config.yaml
activation: "geglu"
rope_base: 36600.0
attn_scale: 0.125
extras: ["capped logits"]
init_std_up: 0.0246
schedule: "wsd"
dataset: "wikipedia_en"
Below are experts of layer 8 (counted from 0) of a mixture-of-experts language model. Rows are named router (the router's row for the expert), gate (a neuron's input weights, with its number), up (a neuron's input weights, with its number), down (a neuron's output weights, with its number) and show model dimensions 0-255. Each number is 128 + 24 x the weight over its row's rms, rounded and kept within 0 to 255.
Before each expert's rows: a language model's description of what the expert responds to; "comes after" lists some tokens at least twice as common just before its tokens as in all text. This comes from a sample of Wikipedia text that the model never trained on. Tokens count by the router's weight.

# expert 1
Word-initial capital letters. Single capital letters or capitalized first pieces opening names and acronyms, often after parentheses, quotes or headings, such as B(ohun), (E)SA, DrugB(ank).
comes after: " (", " \"", ".\n\n", "\n\n", "==", "E"
router [156 141 163 194 122 109 144 125 124 107 162 132 125 151 126 146 137  95 110  98 154  93  95 149 129 118 144  94 130 100 157 108 186 109 122 149 125 147  74 146 109  98 110 145 135 144 111 154 129 151 159  96  97 131 166 166 124 146 141  83 119 159 146 148  96  96 131 157 170 137 120 127 138 111 115 119 118 107 139 153 137 142  95 150 106 136 147 156 118 112  99 138 142  68 139 140 120 129 150 123  91 117 141 150 127 126 117 132 125 174 122 117 129 205 101 120  98 114  99 127 106 178 131 134 113 143 115 137  97 138 110 138 106 157 152 100  80 115 130 123  83 111 142 148 152 110 147 118 108 101 120 157 138 106 130 115 145 157 133 129 109 115 132 149 180  71 173 129 173 156  89 123 114  97 112 133 166 133 111  63  95  82 132 129  95 113 110 113 135 155 106 115 140  86 117 155 129 133 124 119 149 115 119 135 124 122 110 141 113 109 109 128 147 130 137 117  91 107 107 123 181 148 127  98  93 165  95 145 126 128 143 111 158 142 140 124 117 125 125  97 164 126 126 171 137 106 115 170 159 143 114 176 156 125  80 153]
gate9 [126 149 116 143 126 124 142 101 139 129  58 165 129 126 145 138 110  97 166 119 136 121 143 119 149 103 173 149  90 159 133  87 134 105 119 156 123  79 111 150 155  75  93 133 132 111 149  95  87 120 168 151 118 102 120  66 138 120 144 126 131 142 151 164 130 129 117 123 130 111  98 126 152  82 152 131 122 133 138 134 147  87  90 158  98 126 111 182  78 148 120 105 127 152 101 134 141 136 130 187  97 112 123 126 118 143 118 161 151 124 172 130  92 108 161 129 157 111 105 131 128 137 135 155  73 130 107 130 139 147  91 162 116  85 114 122 131 143  72  96 111 164 106 144 145 109 128 117 120 112 123 129 109 134 128 127  99 127 135 135 113 148 143 130 133 153 101 160 123 152 100 107 132  91 145  84 156 134 137 194 158 136 114 139 110  83 164 107 142 127 103 134 105  80 167 123 144  85 132 112 122 136 160 160 126 110 140 150 105 133 124 127 153 130  88 154 104  75 114  92 157  96 151 143 133 161  82 125 166 133  90 128 153 115 140 120 132 108 120  80 132  96 135 111  95 113 134 123 129 157 130 135 108 117 132 113]
up9 [163 121 135 148  98 128 151  94 101 110 142 158 145 134 147 142 158  96 118 152 154 197 100 119 112 161 132 108 150 164 102 134  98 140 129  96 173 126 124 163 108 148 118 187 120 175 135 164 104 100 114 143 147 137 125 144  79 147 117 158 150  80 110  92 188 125 130 169 134 128 154 131 135 115 157 108 154  79 136 116 119 124 117 122 121 189 142  92 147 103 165 114 179 138 122 107 120 158 142 103 141 144 115 101 114 117 139 120 116 124 118  98 126 145 103 148 133 116 106 147 127 114 163 144  97  91 104 133 155 130 140 187  92 118  97 103 104 143 124 151 110 121 121 136 150 128 108 121 128 168 134 149 144 110 113 126 105 127 145 110 163 127 153  86 124 155 156 103 100 159 131 129 182  93 153 164 106 117 108 114 119 119 142 167 142 106 130 130 107 100 153 124 128 143 146 161 118 114 164  92 122 152 107 142 107 156 155 146 122 136  82 143  87 180 133 135 129 148 138 131  91 128 124 144  95 123 137 137 136 115 178 156 158 136 114 154 117 163 110 116  78 121 123 166 136 164 116 143  92  99 166 122 141  94 124 129]
down9 [130  94 126 181 118 103 151 118 138 114 191 131 162 105 109 124 140 148 140  94 141 156 144 140 145 125 151 148 145 125 125 133 108 147 112 157 114 136 113 159 109 165 116 147 164 143 126 119 116 156 134 119 143  85 145  74 133 159 131 132 165 136 108 128 181 122 157 149 110 131 113 141 114 143 113 129 116 159 113 157 122 147 124 152 125 159 132  79  97 132 164 114 157 118 154 107 107 132  97 148 108 129 117 130 118 135 136 129 152 125 144  99 113 152 119 124 172 123  52  94  89 135 127 111 118 180 146 137  96 151 177 130  79 120 151 123 163 146 142 142 133  89 123 130 137 156 136 104 136 125 121 141 115 124 116 162 162 115 121 113 133 179 161  94  90  87  92 132 106  98 122 152 116 144 153 124 118  87  68 154 165 122 116 153 184 172 103 130 151 140 136 127 115 160 132 121 121 125 134  60 155 141 124 115 189 137 128 103 132 140 129 123  66 114  98  88 123 137 153 157 148 122 104 148  97 125 171 139 157 120 130 163 159 122 139 121  89 152 146 146 100 159 157 149 110 149 124 117 138 130 157 131 154 111 101 122]
gate10 [150 124 141 143  79 136 155  98 134 170 111 154  99 117 135 137 149  88 166 126 158 167  94 150 121 158 104 114  99  97 114 121 143 138 119  86 114 139 151 145 150 116 130 104 134 116 126  85 131 175 107  88 122 133 150 106 110 118 136 161 110  71 113 149 130 151 102 154 138 152 114 130 159 105 100 121 147 155 120 130 139 101 126 107 131 120 126 107 105 101  81 178 140 147 124 171 121  97 138  97 154 139  64 116 180 158 115 151 158 129 129 166 137 114 142  94 140 112 108  90 120 144 102 120 148  94 114  97 154 163 107 114 126 142 114 146 119 130 112 125  86 127 122 177 149 193 135 142 147 125 187 132 125 121 153 106 154 114 135 108 165 149 129 109 134 101 121 126 132 144 102 106 149 134  80  95 168 152 121 103 138 135 113 100 102 106 161 125 125 119 142 154 116 184 118 160 134 126  98 155  88 134 156 150 128 140 115 100 151 143 175 133  90 121  94 160 132 110 142 152 120 127 144 169 105 125 116 124 118  65 119 123 121 104 107 160 124 115 160 122 160 125 115 117 147 163 124 112 123  94  69 120 103 131 154 145]
up10 [124 106 153 110 155 172 140 133  97 144 146 110 130 116 159 113 132 115 148 107 147 148 148 140 130 130 160 167 172 145 102  90 116  87 203 134 138  95 123  93  64 126 139 137 119  94 131  89 151 149 138 119 141 149 101 136 125 105 133 108 111 134 164 108 139 149 135 111 104 145 172 151  87 153 127 107 141 112 134 108 124 137 133 125 136 138 141 153 137 129 149  87 123 135 104 121 118 125 145 166 153 103 157 140 138 148 168 108 159  97 114 144 133 111 105 136 128 130 175 144 131 150 146 159 122  83  96 133 112 119 136 122 135 138  84 128 130 118 123 122 150 116 158 113  87 133 130 105  96 103 171 130 150 117 177 143 115 130 132 101  72 109 122 147 144 155 119  94 129  99 187 172 164 132 149 139 123 105 135 185  85 123 144 121 103 113 122 143 131 130 107 108 155 123 181 102 136 146 130 101 143 150 117 151  75 141 182 104 122 144 139 130 128  96 140 153 158 154  99 139  73  92 132 122 138 124 198 161 140 161 125 113 168  96 157 118 107 135 153 170  94 108 135 124 123 118 154 143 132 139 160 128 113 160 103 112]
down10 [123  99 103 131 126 106 160 135 134 128 163 104 128 104 151 109 128 112 109 131 119 194 103 147 140 132 137 147 117 153 119 149 129 107 164 159 119 162 155 152 165 105 141 141 112 113 157 108 138  94 129 108 162 144 108 117 129 107 128 124 134 133 137  90 146 146 121 120  97 117 138 100 139  99 118 124 119 151 131 147  76 129 119 133 165 122 135 127 163 158 103 154 143 158 136 184 167 133 155 119 131 153 110 145 170 109 112 119 140  96 176 171 147 165 103 116 148 137 130 145 104 107 146  92  96  74 156 114 119 125  98 166 126 154 105 141 145 133 110 165 163 134 100 156 146  78 148 141 133 131 126 116 134 143 120 124 131  99 104  86 119 129  92 109 160 173 155 152 145  92 146  85  81 120 110 166  96 123 112 139 169 116 122 141 145 136 117 162 140 132 117 180 137 180 148  80 142 134 168 152 150 108 116 147 125 140 109 135 120 160 184 148  81 154  94 140 153 121  87  93 139 101 130 149 140 131  86 127 145 126 144 119 116 146  74 164 117 110 131 105 112 137 109 179 102 113 141 119 144  95 142 159 100  93 118 157]
gate11 [120 157 163 148 210 155 101 157 107 162 148 143 168 130 158 128 122 132 141 131 123 141 133 123 132 154 122 109 101 137  89 132 112 129  92 146 109  96 132  74 107 106 106  95 129 164 114 108 119 103 104 146 148 153 154 152 148 139 125  98 107 105  78 136 121  98 161 129 102 135 138 158 113 151 127 101 137 162 131 121 117  80 119 144 134 147 137 124 137 147 135 149 108 136 151 115 133 106 145  77 109 141 111 103 149 153 148 129 141 164  96 130 113 109 151 100 171 114 143 138 160  92 138 124 108 150 117 145  87 112  96 135 153 127 146 124 153 111 167 104  83 157 154 139 129 114 142 112 165 118 152 134  84 109 163 129 122 166  73 106 100 137  93 135 143 105 210 119 127 135 140 108 112 156 160 134 150 144 115 140 110 109 123 147 151 128 201 152 149 104 155  99 122 125 133 138 150 115 121  80 158 164 129 135 111 127 138 125 130 122 119 123 108 124 115 104 134  97  94 104 151 156 113 152 109 153  79 157 167  98 127 101 160 120 120 150  97 134 145 155 129 155 154 113 133  93  87 132 146 111 116 122 161 170 115 179]
up11 [109 113 145 136 180 139 162 169 104 145  95 138 172 134 119 121 145 144 128 100 157 172  90  78 111 113  97 134 140 151 140 110 106 114 113 146 110 136 130 135 150  65 139 132 160 138 124  75 135 106 125 122 130 131 111 108  73 144 152 134 158 159 144 165 120 129 132 109  81 161  92 142 115 140 126  94 137 149 111 151 142  90 146 149 125  94  99 116 122 129 131 129 110 160 126 158 126 124 147 110 143 140 113 112 123 118 176 133 126 114 117 143 127 123 118 107 116 119 171 164 100 141 109 147  82 166 128 129 116 110 124 113  93 153 135 124 135  90 115  98 137 117 118  99 125 120 176 168 130 139 124  99 107 117 131 125 145 112 132 136 134 162 129 125 165 122 210 124 126 141 152 121 107 121 154 124  85 116  87 177 115  95 144 161 131 112 130 103 126 148 112 148 140 143 142 165 111 101 151 161 117 133 120 157 126 138 159 112 116 113 125 130 135 153 138  77  77 156 128 146 135  71 123 145 152 113 115 154 168 167  94 109 168 120 172 117 117 152 144 122 141 203 119 114 185 119 122 170 122 163 163 130  97 138 149 135]
down11 [140 122 175 137 182 132 110 135 110 114 172 155 122 112 171 101 132 114 141 159 109 131  95 104 106 152 138 156 122 137  78 134 121 143 133 130 130 130  99  87 107  86 137 154 162  90 123 117 112 141 136 149 146 117 135 116 156 113 119 148 115 123 168  78 129 148 108 166 130 141 125 134 128 168 101 144  98 157 104 117 150 157 134 121 110  98 132 110 145 102 116  96 130 122 105 146 156 120 146  73 171 105 131 127 128  86 137  99 149  78 142 130 106 142 129 105  89 110 141  90 140 122  99 146 122 171 133 137 165 143 131 131 143 173 126 117 127  91 123  61 174 108 145 155 144 144 131  74 212 153 114 119 134 144 111 150 115  76  97 108 114 118 127 162  69 154  98 198 122 110 136 115 154 131 148 163 134 133 144 139  90 119  97 135 125 163 114 121 130 116 167 153 122 136  97 127 112 121 136 136 135  94 125 140 143 112 109 139 123 155 122 103 106 117 104 108 171 189 119 126 123 120 127 152 109 116 100  95 119 144 138 129 104 157  95 143  88 129 145 129 115 126 123 148 149 125 101 123 114 118 138 117 125 157 171  97]
gate12 [146 139 145 110 152 179 117 131 131 115 116 164  92 106 129 130 142 110 116 107 140  90 122 114 121 120 155 115 150  95 119 133 153 157 136 127 100 133 166 134 112 163 100 122 145 135 112 112 113 138 150 164 130 129 100 130 113 131 133 117  92 162 155 120 186 100 111 130 120 160 127 138 146 160 137 124  91 161 118 159 162 107 154 153 175 107 100 129 136  94 178  97 155  83 115 158 152 105 135  74  98  64  71 128 138 114 151 120 125 109 139 120 122 142  76 146 120 188 129  91 130 157 144 152 131  96 106 130 165 116  84 148 134 128  92 145  89 102  93 120  78 120 143 133 161 151 123 114 132 127 127 158 123 123 139 120 151 151 151  88 133 146  77 143 116 120  99 104  88 155  93 117 118 123 111  97 101 134 158 136 129  99 131 155 133 137 155 131 139  92 155 138  72 110 137 125  82 114 169 141 130 111 124 137 155 119 157 154 112 110 155 114 123 148 114  96 158 146 106 129 158 138  95 156 168 139  96 143 155 151 162 128 157 104 118 144 109 136 153 136 150 167 134 117 123 106 145 160 154 132  83 122 102 145  94 145]
up12 [100 134 108 115 106 115 144 109 162 103 116  86  93 155 146 132 144 151 120 120 133 119 113  92 126 103 125 122 178 129 156  95 104 131 130 163 118 138 152  95 143 144 132 134 123 112 145 164 112 111 113 123 130 118 105 150 112 149 115  84  75 119 136  86 125 148 163 112 116 144 121 136  96 136 155 148  97  89 124  97 107 160 141 126 109 131 135 100 126 149 139 153 149 121 182 162 128 105 152 154 170 165 130 153 136 133 150 148  93 121  88  96 123 116 132  87 162  74  60 109  97 106 141 113 144 116 167 105 135 155 154 129 123 135 161 114 159 120 159 131 138 102 169 109 127 109 107 125  97 132 158 108 116 162  89 113 123 127  86 135 119  99 142  85 110 151 148 154 155  80  81 138 140 162 129 145 141 122 128 124  99 149 121 130 108  83 139 105 145 132 107 122  97 143 120 147 164 170 104 139 121 137 132 128 101 106 104 150 152 144  66 154 104  81 106 161 144  99 117 157 134  93 134 111 135 165 154 110 150 130  97 163 129 122 153 168 113 148 147  95 122 175 132 109 154 182 121 101 139 135 109 131 148  85 147 130]
down12 [149 126  78  91 104  74 161 118 146 153 149 111 122 128  83 150 136 100 152  94 115 141 134 164 115 159 173 194 139 136 114 103 129 101 114  92 126 136 124 146 109 101 107 136  77 173  93 135 105 106 137 159 104 137 147 140 132 128 113 133 139 137 167 148 140 130 128  88 125 166 100 127 126 137 117 161 117 134 122 112 153 118 139 130 109 137 153 109 114 120 141  95 126  75 148 108 147 148 124 121 160 131 136 124 143  94 133  79 113 166  89 128 158 112 126 104 135 138 157 113 155 154 148 134 183 106 106  96 112 126 144 148 136  97 130 118  81 139 113 100 110  99 114 130 128 129 126 145 116 116 151 136 138  82 100  70 114 137 115 114 131 155 122  71  88 148 135 148 177 136 111 157 145 113 126 112 149 122  84 140 117  84 118  89 134 115 121 111 102 133 114 161 171 145 111  83 114 121 150 134 162 135 108 149 144 126 118 102 123 134 107 138 119  97 170 120 121 147 154  85  89 117 116 156 108 135 117  94 148 141 125  94  91 172 158  87  88 124 106  82  76 176 127 147 125 116 142 129 129 136  84 144 128 112 148 119]
gate13 [114 127 130 128 131 136 128 124 142 128  95  85 110 132 137  81 162 136 161 154 139 128 159 126  81 152 114 108 140  87 153 105  72 111 149 141 139 208 141 155 125 136 156  93 134 103 121 122  94 121 131 151 119 114 128 132 125 154  98  81 159 153 126 113 172 107 122 155 141 138 101 122 108  85  94 116 175 135 134 169 107 125 151 116 158 185 167  85 114 154  93 137 128  87 113 113 160 173 113 126 109 117 120 116 147 116 124  97 119 140 129 133 117  77 147 149  88 114 126 136 151 144  99 145 131 184 132 103 150 111 163 154 135 108 134 125  95 110  79 116  97 114 116 154 123 149 126 166 159 135 136 120 112 134 103 140 129 111 111  93  87 132 109 133 132  93 126 139 121 155 115  71 126 146 138  96 132 138 101 131 138 110 130 113 146 134 122 131  74 108 133  85 152  95 115 128 131 134 103 173 172 103 129 117 120 135  99 121 134 144  69  94 104 142 132 132 121 130 122 121 124 162 150 123 142 124  89  81  95 134 133 142 114 130 140 103 132 128 181 158 134 140 120 146  87 112 102 129 148 120 170 135 188 170 130 120]
up13 [ 89 132 131 172 125 156 114 137 139 132 107 111 109 115 143 112 151 128 159 116 140 104 125 127 105 101 149  99 112 112 135 101  60 114 167 110 139 155 111 119 125 117 131  93 111 142 135 115  71 124 137 161 153 123 113 110 112 142 183 145 146 122 208 135 178  88 123 128 140 129 103 166  96 124 121 161 113 146 158 170 122 136 147 157 126  67 108 113 126 133 141 165 116  79 120 136 142 131  91 143  89  80 136  89 134 143 118 159 127 179 112  88 136  98 105  94 108  98 128 141 164 153 114 128 159 165 102 141 143 125 185 143 105 157  95 145 108 138 124 120 145  99 102 161 135 121 107 119  84 158 155  77 143 114 129 131 163 126  97 104 142 142 137 152 165 135  99 129  99 158 115  94  91 168  97 130 131 110 147 146 129 120 108 135 151 151 145 129 100 105 125 117 123  96 142 117 140 103 129 137 150 101 119 145 122 155 103 122 123 141  98 157 125 122  86 132 109 103 133 108 137 180 180 150 127 168 118 117  92 141 150 129 143 155 124 107 150 137 140 156 103 122 129 120 116 110  91 153 149 140 111 115 176 122 141 109]
down13 [ 75 147 118 138 127 108 121 120 113 150 108 153 157  85 153 158 135 145 129  88 113 139 133 131 114 165 133 130 112 127 120 142 168 135 123  91 133 102 147 146 164 119 140 140 152 125  96 101 179 116  75 119 125 127 139 123 147 169 138 137 101 149 160  87 168  88 135 121 117 113 108  74 105 179 149  96 122 109 123  82 130 113 112 151 133 109 100 108 152 121 154 109 108  87 152 141  96 157 148 126 120 119 105 138 107 139 133 111 125 104 142 125 150 132 109 107 153 172 138 173 102 132 107 193 142 156 168 110 149 132 117  99 149 139 100  98 126 148 137 139 104 113 121 113 147 148 140 142  72 107 141 124 114 144 126 137 110 151  90 106 135  95 102 115 100 136 169 130 128 107 128 110 169 105 142 108 118 176  91 144 188 106 155 143 112 116 122 128 126 121 154 153 166 125 147 110 115 171 136 114 110 124 164 158 132  83 102 106 149 110  81 117 119 107 114 138 118 181 120 132 123 143 132 122 134 151 114 109 128 157 135 106  89 147 119 141 147 106 175 172 105 123  98 122 154 146 170 127 150 122 150 156  64 134 175 159]
gate14 [132 102  92 133 143 131  93 132  98 149 120 121 156 144 117 135 119 120 154 147 128 145 155 121 114 129 128 140 125 114 154 106 141 174 122 147 133 117 170 109 108 102 166 116 124 135 112  97 139  99 136 153 118 139 128 131 140 173 157 131 164 150 151 203 153 115 124 107  93 149 125 133 163 138 138 125 161 143 171 138  94 141 123 155 151 156 113 104 123 146 123 143 132 145 186  94 125 145  98 134 128 133 109 156 118 116 114 166 120 116 166 129 128 106 121 141 100 121 154 127 120 115 122 165 118 134 137 107 133 137 138 132 152 134  84 159 125 120 184 169 139  93 154 106 128 161 111  68 108 127 110  99 161 153  89 113  83 116  90 107 119 131  94 146 113 133 125 136 161  77  93 141 169 110  75 114 141 116  90 127 164 119 138 181 131 154 132 178 132 168 159 130 118 149 123 149 120 102 129 111 177 140 129 113 122  92 128 155 148  82  75  62 136 104 123 143  69 156 116 166 108 144 153 156 138 130 103 139 128  94 132 113 124 123 110 137 143 146 130 143 149 109 129 166 111 122 120 150 133 150 107 142  93 159 114  71]
up14 [163 172 170 106 147 119 130 115 133 146 159 111 109 165 159 122 138 120 138 129 107  96  93 130 129 104 141 128 159  90 129 146  93 103 192 141 173 117 138 116 108 144  90 126 162  93 135 128  98 112 123 109 177 123 167  83 135 124 122 108 143 115 143 134 145 101 114 106  95 133 147 140 115 130 162 134 102 145 129 179 159 134 121  91  88 115 158  89 162 109 129 128 145 111 123 140  85 145 129 150 140 146 128 119 154 137 125 141 104  67 138 142 118 133 130 122 187 120 146 146 134 161  85 137 154 145 128 112 121  85 183 157 109 105 112 126 142 141  64 155 147 158 119 124 100 186 103 134 162 128  71 115 132 158 134 152 131  78 119 141 169 200 154 161 133 154 143 102 134 130 121 142 126 120 158 145 135  85 127 132 107 102 157 143 104 105 148 123 113  97 185 179 148  96 158 133 125 127 132 128 113 114 132 139 147 142 167 156 118 139 119 141 156 149 128 108 114 126 148 105 110 108 146 146  97 121 102 146  97 144 125 146 117 158 132  87 112 146 127 139  85 129 134 122 165 140 114 145 121 150 100 140 134 122 127 133]
down14 [163 172 115 120 123 113 174 106 102 161 162 135  91 115 128 119 122 108 149 116 117  90 168 183 121 149 136 119 109 155 139 103 108 128 126 153 130 117 147 131 130 132 135 153 143 123  96 139 127 137 156 118 126 152 174  65 160 112 129 110 118 162 162 118 151 134 141 126 157 118 129 165 137 138  98 148 115 118 133  99 141 157 121 110 111 116 139 127 138  89  84 176 144  83 170 147 109 109 119 155 107 127 111  92 135 118 147 116 114  92 114 126 127 133 139 141 109 153 129 103 114 144 107 142 119 113 120 134 107 106 108 142  80  76 119  97  94 139 114 158 137 142 129  87 147 137 161 121  94 111  61 109 116 128  51 139 128 104 132  90 123 154  95 176 108 122  99 114 138 104 118 130 133 116 128 143 148  63 144 159 134 136 159 105 124 125  91 129 161 112 150 146 131 141 105 124 139 159 188 145 104 112 133 128 148 131 103 138 131 111  49 141 118 131 120 119 102 116 130 110 126  79 116 124 134 118 140  96 166 132 146 104 115 152 129 109 110 109 153 132 140  88 170  87 132 132 113 115 159 162  71 160 108 132 121  88]
gate15 [158 153 134 172 114  91 167 145 106 128 120 133 108 134 161 109 151 165 115 160 127 130 100 123 197 145 129  85 136 135 160 130 151 151 131 126 114 116 156 148 123 102 136 130 143  82 161  84 144 105 120 158 101 129 101 131  91  76  89 131 114 157  90 138 111 156 113 118 160 165 128 156 114 147 128 109 130  97 133  72 113 102 131 133 114 179 137 129 112 131 140 103 118 114 105 185 154 101 133 150 138 143 128  96 153  93 121 122 134 150 130  99 113 142 139 147 106 155  84  91 115 174 149 116 118 164 151 141 141 102 127 119 112  77  81 113 168  87 132 123 110  72 100 144  97 117 144 119 125  85 153 113 100  66 130 139 143 106 104 145 122 114 128 105 146 105 127 116 103 158 148  99 129 131 100 141 156 100 134 163 129 141 146 134 167  78 145 121 113 135  87 136 107 114  97  95 170 139 131 142 105 140 147 110 110 146 147 132 120 123 100 123 145 131 141 105 139  93 114 146 180 127 146 122 105 187  99 132 106 138  95 155 152 105 119 107 124 147 125  91  79 155 123 121 142 108 132 117 144 131 131 155 104 122 112 143]
up15 [146 133 143 125 124 151 143 116 165 104 114 138 133 114 166 122 121  95 102 149  97 149 119  96 164 143 113 110  85 113 130 160 145 168 120 134 127 176 112 166 121 147 106  98 109 104 111 144 184  99 138 118 156 155 120 109 120 113 152 194 116 100 115 124 131 187 120 180 113 131 128 115 149 107 111 138 109 150  93 104 126 102  76 108 132 128 128 102 102 102 128 136 122  95 148 104 144 137 171 191 130 145 110 154 133 170 131 141  78 122 143 129 154  89 123 115 108 166 139 142 150 111 104 136 134 104 145 143 160 141 115 129 129 137 166 129 122 159 160 145 124 162 126 133 116 119  93 150 121 129 127 138 186 158 152 130 128 117 178 135 110 120  97 103 119 105 115 137 113  99 112 168 143 117  90 180 136 123 180 147  98 121 143 145 139 147 161 120  80 127 117  87 140 110 117 147 107 128 128 134 142  78  84 107 148 132 118 140 108 137 124 158 152 142  72 114  98 144 106 191 127 105 140  94 122 132 158  90 173 183 125 154 111 106 147 142 101 122 119 135 129 156 100  98 106 114 128 103 132 157 142 120 144 128 133 116]
down15 [103 151 156 172 115 162 118 139 106 109 109 130  96 106 147 129 134 137 145 115 119 130  96  99  95 124 142 144 111 174 101 157  99  96 168 124 159 115 149 137  87  96 100 149  95  83 158 150 143 125 101 140  93 150 148 149 118 150 127 167 144 149  72 132  96 110 117  87 135 138 143 126 114 119 154 135 138 146 162 129 196 147 140  87 149 151 168  88 142 120 106 168 157 106 128 154 132 129 145 169  70 134 129  95 123  94 137 177 153 134 147 149 130 156 121  75 130 121  93 142  87 122 147 141 126 138 133 100 128 173 168 113 145 168 117 105  91 107  73 139 145 122 114 110 100 156 154  84  94  86 121 118 131 140 133 105 126 121 149  99 120 154 130 142 108 125 113 180 126 129  58 130 101 181 120 127 143 122 113  95 127 139 112 104 117 149 102 103 124 136  94 158 138 131 101 141 164 122 115 144 124 123 144 140  69 122 146 149 107 134 120 132  95  80 103 164 111 121 153 123 109 105 148 115 110 118 119 125 100 106 131 127 116 134 136 118 166 110 136 120 175 110 113 103 139 141 147 121 117 127 131 158 121 104 120 130]
gate16 [151 166 131 146 138 129 105 109 114 129 137 125 133 108 166 174 138 127 156 155  96 104 120  89 136 118 145  86 140 118 170 120 109 159 119 162 132  87 109 123 141 107  99 150 137 163 138 129 155 120 118 125 105 147 151 132 112 117 129 163 131 139  85 189 111 112 155 167 159 141 118 121 132 123 114 146 137 135  85 138  93 108 185  79 113 142 117 119 101 159 149 123 122 118 157 183 140 120 133 105  98 142  99 124 144 112 142 142 115 112 141 121 108 137 180 122 131 118  91 113 114 109 132 150 139 161 150 106 104 131 146 145 147 140 136 143 128 125 117 117 128 155 115 114  74 132 121 134 139 111 104 117  84 147 184 131 134 100 168 137 128 144 128 126 146  90 139 150 129 121 106 120 121 173 154 154 129 168 114 131 127  84 125 154 138  87 156 194 145 173 102 110 112 111 206  93 146 177 119  93 168 128 132  82 135 124  93 128 137  66 117  84 149 142 149 141 128 148 137 157 122 124 137 139 169  95 128 119 142 148 110 140 119 164 117  89 119 106 104 130 128 177 120 117 148 124 147 165 157 138 154 158 120 127  82 125]
up16 [125 121 133 151 165 131 123 116 137 128 124 139 148 107 172 145 129 133 121 125 122 111 134 154 139 144 116  83 143 162 110 132 143 157 133 130 142 115 168 135 102 106 115  99 122 121 109 160 105 165 140 142 109 145 115 126  76 120 163 181  94 100 103 136  94 124 142 126 113 128  90 132 123 143  99 131 118  88 177 131 123 101 155 114 142 112 140  99 112  96 153 120  95 132 165 155 134 112 103 111 137 136 105 109 101 101  94 100 118 128 109 134 136  90 203 176 131  95 143 140 105 147 131 141 128  91 126 151 113 154 131 110 141 183 114 132 171 130 111 131 119 151 146 124 140 131 149 126 138 130  94 134 106 122 123 153 112  90 107 115 130 144 148  98 107 117 149 116 145 114  94 128  86  85 121 180 134 140 136 171 118 125 139 134 135 152 147 195 100 146  96 128 136 119  98 140 154 128 112 139 114 127  84  96 103 107 109  97 135 156 119  80 172 157 152 149 116  79 155 130 146 109 135 145 157 169 130 185 126 139 135  72 129 149 183 138 124 202 103  96 136 164 122 133 137  98 127 178 134 162 112 136 115  97 101 119]
down16 [121 115 138 114 167 110 127 152 153 140 204  96 126 147 125 130  97 159  89 113 115 118 114 136 138 122 120 155 117 146 154 129 153 148 138 134 122 159 115 143 116 136 127 171 127 137 130 189 148 135 120 140 101  68 125 128 115 128 104 169 123 144 112 127 176  86 130 139 129 133 127 177 145 132 131 126 132 152 148 144 144 121  92 114 138  76 135  97 139 110 115 135 114 108 160 130 117 128 180 157 104 122 129 169 146 116 156 153 145 145 162 152 164 158 192 149 144 111 183 102 109 130 124 111 105  85 105 158 181 139 122 104 103 136 156 120 120 130 118 128 119 125 140 141 115 167 116 107 110 135 140  98 131  85 116 150 160 144 156 136 100 145 128 167  79 111 111 148 172 116 141 109 160 131 141 130 127 141 128 117 108 158 135 118 115 124 111 156  84 144 109 140 126 114 179 168 183 123 119 108 108 129  95 115 125 132  92 117 115 109 165 130 169 133 179 185 138 130 110 121 145 162 121 156  96 105 104  91 125 170 110 108 100 148 155 126 128 156 131 144 126 147 102 103  83 156 124  97 150 139 102  84 113 149 107 100]
gate17 [151 148 133 152 135 115 151 116 123 142 111 116 137 161  96 136 117 135 102 130 100  94 130 152 145 166 151 132 101 106 126 112 166 131 141 156 123  82 110 151  66 128 129 133  95 145 117 169 120  98 120 146 111  99 152 149 140 128 104 142 145 113 146 165 179 137 132 154 139 115 116 117 126 117 164 110 167  87  88 121 163  84 148 133  86  80 142 128  80 115 141 138 120 130 117 159 143 152  68 131 126 134 145 118  92 113 142 147 195 139 140 105 133 117 124 110  94 144 127 111 114 175 130 133  98 133  82 129 135 140 110 137  97 142 149 125 147 101 143 127 113 129 100 117 115 128 139 103 149 127 141 149 176 145 119 112 151 194 151 108 120 136 135 111 100 116  95 123 154 108  71 134 156 154 113 160  96 125  74 118 116 139 115 139 111 180  82 140 159  95 158 147 171 125  89 146 143 161 142 147 176 118 138 144 135 125  99  97 129 118 151 129 120 137 127 144 113 102 137 168 119 143  97  86  98 150 134 151 129 132 138 127 175 146 130 162 102 142 139 179 124 130 115 116 125 122 127 105 152 159  99 122 123  74 169  90]
up17 [ 93 124 121 145 142 154 138 130 148 126 148 134 126 104 150 128 106 139 131  91 128 138  96 123 124 118 138 132 122 153 158 158  99 117 133 154 143 141 106 145 145 138 120 118 146 121 138 122 132  98 126 138 118 130 152 148 129 143 127 145  94 150 102  99 104 120 115 144 155 140 125 115  66 124 158 101 106  97 115 150  70 143 115 126 108 103 112  93 178 144 145 114 126  93 120 111  72 134 135 126  84 151 120 130 102 124 115 126 137 104 113 126 144 116 142 177 130 131  80 172 133 115 126 147 133 112 121 119 120 148 125 112 148 113  77 120 206 103 163 133 181 122 167 154 165 115  95 118 105 130 132 108 132 140 142 121 132 124 132 107 126  98 141 112 113 151 158 112 135 103 166 108 171  68 132 100 148 123 105 167 126 108 105 100 110 126 139 122 157 179  76 172 134  80 138 102 118 118 107  60 112 116 110 113 181 167 159 110  77  87 102 138  97 137 122 138 126  90 129 140  85 147 141 156 147 109 134  90 162 123  97 134 132 159 144 164 125 104 116  80 146 126 128 165 121 137 142 103  90 147 100  91 129 140  84 133]
down17 [120 121  93 103  63 107 107 138  99 195 124 125 144 143 160 137 126 135 156 110 146 142 151 141 160 128 111 125 144 154 106 120 134 130 112 106 124 122 151 143 123 149 114 122 109 178 126 133 150 133 156 135 132 138  99 156 131 132 131 122  86 140  97 117 188 100  94  77 100  98 140 133 127 147 111 113 141 139 141 134 160 136 115 111 131 137 143 132 116 126 140 102 152 117 144 102 144 127 115 144 118 106 122 135 142 151 119 128 128 150 108 148 133 137 189 117 144 107 107 136 118 119 154 160  91 142 132 140 122  65 139 125 116 112  38 163 136 165 153 128 130 161 161  83 160 150 131 135 123 120 168  92  59  93 114 136 145 118  84 112 102 155 113 158 144 164 105 152  96 128 163 137 129 129  88  93 119 104 146 116 121  98 158 109 140 172 168 126 129  82 123  79  94 157 118 150 166  98 111 147 143 162 148 131 138 124  92 112  99 125 131  86 116 174 135 136 124 102 120 140  85 155 169 142 128 108 173 119 161  98  95 124 140 117 103 161 146 119 133 109 125 150 132 131 127 118 107 144 109 118 108 102  97  96 104 139]